python train.py --n_layer=8 --d_model=768 --n_experts=16 --experts_per_token=2 --d_expert=256 --d_shared_expert=0 --activation="swiglu" --moe_layers=[1, 2, 3, 4, 5, 6, 7] --router_score="sigmoid" --normalize_top_k=true --routed_scale=1.0 --balance_loss=0.000145 --balance_bias=true --init_std_router=0.0141 --lr_router=0.001 --n_head=12 --n_kv_head=4 --head_dim=64 --vocab_size=16384 --norm="rmsnorm" --norm_place="pre" --norm_eps=1e-05 --positions="rope" --rope_base=10000.0 --rope_fraction=1.0 --qk_norm=true --attn_scale=0.125 --tie_embeddings=false --parallel_block=false --init="trunc" --init_std_qkv=0.018 --init_std_o=0.0 --init_std_up=0.018 --init_std_down=0.0 --optimizer="soap_variant" --lr=0.00277 --lr_mult_qkv=0.4 --lr_mult_up=0.726 --beta1=0.95 --beta2=0.95 --lr_head=0.00498 --warmup_steps=103 --schedule="wsd" --decay_fraction=0.669 --decay_shape="sqrt" --final_lr_fraction=0.0 --batch_tokens=131072 --seq_len=1024 --doc_mask=false --train_tokens=1061000000 --steps=8095 --dataset="wikipedia_en"
Below are experts of layer 5 (counted from 0) of a mixture-of-experts language model. Rows are named router (the router's row for the expert), gate (a neuron's input weights, with its number), up (a neuron's input weights, with its number) and show model dimensions 256-287. Each number is 50 + 12 x the weight over its row's rms, rounded and kept within 0 to 99.
After each expert's rows: "comes after" lists some tokens at least twice as common just before its tokens as in all text. This comes from a sample of Wikipedia text that the model never trained on. Tokens count by the router's weight.

# expert 10
router:12 56 38 45 50 64 48 48 49 33 45 47 26 53 65 53 52 45 66 70 66 49 61 43 44 48 41 51 33 42 48 54
gate0:39 63 47 50 41 44 44 63 64 37 54 41 48 65 60 34 40 44 49 55 48 21 46 55 54 66 55 28 53 43 21 62
up0:42 47 34 52 45 60 58 40 41 50 40 64 42 58 45 50 40 55 33 56 50 45 61 64 69 47 52 40 61 65 54 44
gate1:23 52 42 38 49 43 38 63 45 59 45 53 57 45 53 53 55 53 45 66 54 60 55 53 56 64 60 59 62 49 55 33
up1:43 57 74 61 71 51 51 30 50 43 62 32 61 47 49 62 29 60 43 45 82 59 63 51 55 41 67 51 54 70 71 58
gate2:37 38 36 24 44 72 48 54 55 54 47 52 68 56 49 78 57 65 42 63 73 40 32 75 51 50 52 66 22 40 71 67
up2:58 67 36 41 49 54 40 43 65 51 54 46 24 57 61 57 50 26 54 38 58 46 29 33 58 22 28 35 36 41 44 62
gate3:63 49 69 50 45 42 30 48 42 42 59 45 64 25 46 52 33 34 43 50 45 28 46 32 43 51 61 34 51 45 40 68
up3:48 38 41 59 56 47 54 55 53 60 52 34 60 62 60 47 36 51 60 44 28 54 56 39 60 61 42 53 54 49 27 32
gate4:47 45 43 42 50 45 64 62 62 63 53 42 58 48 44 66 60 30 44 51 52 34 47 72 42 21 63 39 23 40 49 43
up4:42 44 61 47 48 43 32 59 52 48 37 48 42 52 50 48 48 76 28 74 62 33 46 52 59 60 43 41 28 64 66 48
comes after: " |", "|", ";", ":", " /", " October"

# expert 14
router:52 32 52 30 54 67 41 52 52 37 55 28 16 52 62 55 57 62 50 55 34 48 80 49 56 60 62 73 54 48 45 89
gate0:57 50 53 44 42 53 26 41 45 37 41 31 50 39 48 60 60 61 46 56 73 47 46 35 61 37 40 73 28 41 61 48
up0:49 36 60 64 49 48 47 52 47 63 36 15 32 57 36 35 72 58 42 49 70 63 54 39 32 46 30 47 61 68 56 49
gate1:24 54 65 65 62 61 65 29 50 33 71 44 62 40 78 64 56 58 49 36 65 43 64 79 38 29 44 44 48 44 48 59
up1:46 47 54 54 57 51 55 51 33 51 29 50 53 62 37 40 52 50 52 53 54 69 36 60 68 38 46 26 53 47 36 36
gate2:44 67 59 38 30 51 56 63 40 56 69 48 65 61 57 82 39 70 56 55 50 45 50 61 55 46 62 49 42 56 52 51
up2:60 50 23 58 63 35 46 53 46 42 48 64 45 41 51 59 28 66 45 33 74 35 35 43 65 56 53 49 51 77 77 73
gate3:52 55 60 46 57 50 44 18 55 57 40 44 58 43 60 57 25 55 57 39 16 55 61 67 46 48 52 52 43 53 65 53
up3:49 51 40 41 57 29 42 43 92 33 64 49 62 48 66 62 43 57 53 46 52 60 53 46 63 59 73 60 62 65 57 59
gate4:49 48 50 44 48 23 76 62 45 56 48 51 50 58 50 57 58 41 46 29 38 43 49 47 53 44 46 63 47 18 44 44
up4:36 52 62 55 22 53 39 69 45 67 49 43 44 43 32 61 57 58 46 50 41 44 55 46 63 58 60 62 53 41 65 68
comes after: " of", "'", " in", " on", " to", " and"

# expert 12
router:29 50 43 43 44 55 31 71 33 49 76 45 20 48 47 43 55 50 66 62 62 48 61 59 60 69 41 53 21 50 46 61
gate0:68 57 32 56 66 58 56 51 60 57 23 39 26 44 53 34 36 40 45 52 67 69 44 73 45 31 27 57 42 32 52 29
up0:46 43 44 62 35 59 48 61 40 60 43 31 37 55 45 53 64 42 42 60 53 50 68 44 57 38 62 35 46 35 41 45
gate1:54 62 55 69 46 56 30 41 61 57 57 33 64 52 40 50 47 51 45 24 38 62 38 50 50 46 69 53 58 39 62 42
up1:25 41 38 64 42 55 63 59 71 36 48 36 73 45 58 69 43 74 37 31 62 71 48 55 45 44 58 50 44 63 61 53
gate2:22 45 40 58 53 53 48 53 44 38 71 47 54 51 68 42 63 54 39 53 82 67 22 63 42 62 51 37 43 50 53 50
up2:62 34 73 25 61 47 42 54 39 54 44 64 41 49 58 36 51 62 36 47 23 45 52 41 41 44 74 42 37 55 46 47
gate3:42 50 70 60 43 57 57 46 69 46 56 59 42 35 47 32 58 54 59 36 69 56 65 33 61 54 49 53 46 59 55 37
up3:51 51 60 46 61 63 76 72 62 43 73 66 35 59 45 25 49 39 43 47 45 74 41 37 56 46 49 64 38 46 68 51
gate4:43 82 35 78 40 66 43 64 45 44 39 56 59 52 56 64 63 53 50 64 46 43 38 27 58 59 50 51 31 63 27 27
up4:87 31 38 53 57 26 59 59 54 26 53 59 36 47 58 62 60 83 42 40 58 44 57 37 41 59 52 47 20 65 66 37
comes after: " ", "-", " (", "–", "/", " \""

# expert 8
router:74 52 58 42 51 49 61 70 59 53 71 44 46 57 68 54 35 38 60 56 88 67 56 69 49 37 30 63 50 52 50 67
gate0:50 44 77 36 53 58 44 31 55 49 60 28 78 51 35 49 68 58 51 60 40 37 50 48 47 31 66 42 33 49 43 44
up0:40 35 57 61 52 23 34 28 46 57 46 65 50 43 55 39 37 54 50 34 64 61 64 61 45 57 43 56 46 40 50 35
gate1:38 22 60 65 52 50 48 53 37 63 40 37 41 41 54 50 61 45 56 31 26 61 42 35 45 41 32 60 61 60 36 55
up1:52 43 57 26 55 30 41 57 36 80 46 15 52 50 40 35 43 78 45 67 55 46 39 57 59 43 48 47 42 39 76 42
gate2:51 53 34 37 41 41 42 33 55 53 51 23 47 54 35 50 44 51 57 35 48 51 44 15 35 40 46 26 49 32 44 68
up2:42 52 64 48 40 63 51 24 48 37 59 35 58 51 58 52 48 26 44 82 75 74 50 78 45 58 32 48 64 70 58 39
gate3:38 52 36 40 67 38 58 37 54 42 64 59 41 62 34 60 45 53 87 71 68 49 62 58 58 53 42 46 72 38 89 60
up3:60 53 64 32 68 70 58 63 60 57 73 45 52 51 54 58 52 61 44 45 36 27 45 61 51 51 65 59 60 28 39 60
gate4:48 59 40 66 47 61 66 45 38 47 48 60 47 50 43 72 52 40 46 51 55 16 46 51 48 58 62 65 51 42 37 39
up4:72 59 21 53 58 55 49 47 57 58 26 35 56 53 49 70 52 54 55 38 42 44 57 48 31 64 63 51 56 51 61 47
comes after: "1", "9", "0", "2", "8", "7"

# expert 0
router:57 37 62 26 37 46 30 46 39 44 54 36 46 44 60 45 67 45 56 69 70 59 64 56 53 48 51 44 35 40 52 68
gate0:37 46 40 72 47 47 54 60 67 69 35 55 63 52 37 41 52 65 29 63 55 37 28 54 55 54 29 69 40 60 56 71
up0:39 45 60 68 53 70 48 78 42 46 50 52 56 49 46 39 53 46 52 61 48 49 53 60 53 49 49 34 38 63 41 51
gate1:34 59 63 32 61 35 60 51 46 41 44 49 27 56 43 38 56 53 52 69 60 31 31 63 54 44 28 57 67 58 77 68
up1:52 50 39 61 70 41 36 43 65 71 61 45 49 54 56 65 46 48 54 56 28 42 63 63 38 51 45 34 08 62 63 62
gate2:51 26 47 50 54 67 45 39 69 39 30 50 55 54 50 57 44 59 46 45 73 54 49 56 46 52 42 44 71 40 60 50
up2:45 50 60 48 45 57 55 62 36 49 56 76 39 63 35 49 46 55 70 54 53 32 45 51 55 59 48 69 50 57 45 49
gate3:43 50 46 68 40 66 54 57 31 31 61 37 35 39 17 45 51 48 35 59 51 29 46 74 59 39 44 49 54 43 55 57
up3:64 63 40 51 43 54 72 63 56 33 57 50 41 57 54 50 47 75 54 24 59 58 61 50 37 40 52 58 64 48 69 58
gate4:36 46 57 56 59 55 47 66 71 74 49 34 55 46 41 49 56 33 36 65 64 44 57 49 56 36 45 60 38 67 52 46
up4:43 34 59 50 51 45 46 56 62 43 47 39 46 36 44 68 67 48 60 43 74 22 42 61 49 36 50 46 50 46 47 37
comes after: " ", "1", "2", "3", ".", "4"

# expert 5
router:43 52 47 49 46 63 64 64 34 39 75 33 44 31 59 20 36 42 77 37 59 45 75 28 38 46 55 50 37 51 53 65
gate0:63 77 44 53 50 63 50 30 59 74 45 55 41 42 38 28 61 45 61 46 63 45 31 44 61 48 63 61 42 43 53 51
up0:55 50 40 59 42 39 45 32 51 43 58 42 45 62 62 49 44 48 59 63 33 58 61 38 66 49 48 37 56 59 43 21
gate1:57 59 68 52 41 44 50 40 50 73 61 38 38 60 55 44 56 52 57 35 52 47 39 25 42 48 54 67 33 25 54 49
up1:50 53 30 36 55 46 40 32 65 44 48 38 72 27 40 34 45 58 48 47 66 59 43 75 65 53 66 40 51 72 47 60
gate2:57 65 42 58 58 62 42 15 40 69 45 39 53 62 63 48 41 51 50 43 41 51 35 56 47 44 59 45 45 60 46 56
up2:56 60 32 50 63 53 37 59 54 53 41 57 58 47 50 53 53 45 45 53 62 39 57 17 57 60 41 38 72 35 54 67
gate3:47 45 42 42 41 53 59 44 47 53 52 36 61 51 47 48 59 63 75 39 65 57 41 55 40 59 59 31 38 55 66 48
up3:43 50 37 45 54 53 70 31 55 53 50 38 56 59 46 15 29 41 63 39 53 50 52 55 44 39 38 10 66 52 44 25
gate4:47 36 43 38 77 57 45 66 40 47 59 49 51 55 79 58 34 59 34 39 49 51 25 21 25 46 58 68 42 65 56 58
up4:44 54 55 32 39 55 44 28 39 78 48 62 41 52 26 24 57 47 60 53 24 56 53 42 50 16 51 52 47 54 48 51
comes after: "\n", " \"", " MPC", " /", "\"", " d"

# expert 1
router:45 62 49 43 45 49 23 52 61 51 35 37 36 45 64 48 59 82 56 75 68 67 41 47 65 51 63 44 56 45 64 61
gate0:49 56 65 57 85 62 37 61 60 41 54 41 53 25 39 37 50 65 57 53 49 61 44 65 74 66 57 15 37 46 47 37
up0:58 51 54 54 61 42 42 69 61 46 63 53 63 32 67 55 57 55 47 63 53 39 63 26 55 52 77 50 45 48 44 41
gate1:45 58 32 37 50 39 64 45 56 36 50 58 47 49 57 54 40 41 38 49 67 57 45 56 60 62 65 57 64 58 48 59
up1:49 49 40 48 50 55 63 56 43 25 39 39 62 53 51 32 46 72 46 44 33 53 64 47 53 49 55 58 57 40 34 29
gate2:50 66 62 43 48 57 37 66 38 43 49 58 61 64 39 69 66 47 47 46 61 49 60 54 42 75 44 70 44 69 39 30
up2:40 66 55 31 35 77 35 29 61 43 30 53 72 53 43 63 59 60 49 61 50 42 20 74 67 40 72 66 38 75 47 41
gate3:66 54 37 71 65 69 60 43 61 47 38 51 52 44 66 41 53 34 39 65 58 32 36 75 52 43 63 66 83 51 66 35
up3:55 36 46 37 56 20 51 79 77 38 45 51 34 46 51 45 54 47 42 44 24 67 43 51 63 48 24 40 74 59 70 55
gate4:52 49 40 65 61 74 60 45 38 55 36 39 69 36 28 38 38 55 35 72 50 41 57 46 50 58 51 58 47 47 47 54
up4:53 40 35 47 43 40 47 47 59 57 57 40 53 39 43 33 33 36 51 57 58 69 31 45 47 45 62 51 51 53 50 46
comes after: "\n", " |", ".", "==", "-", ")"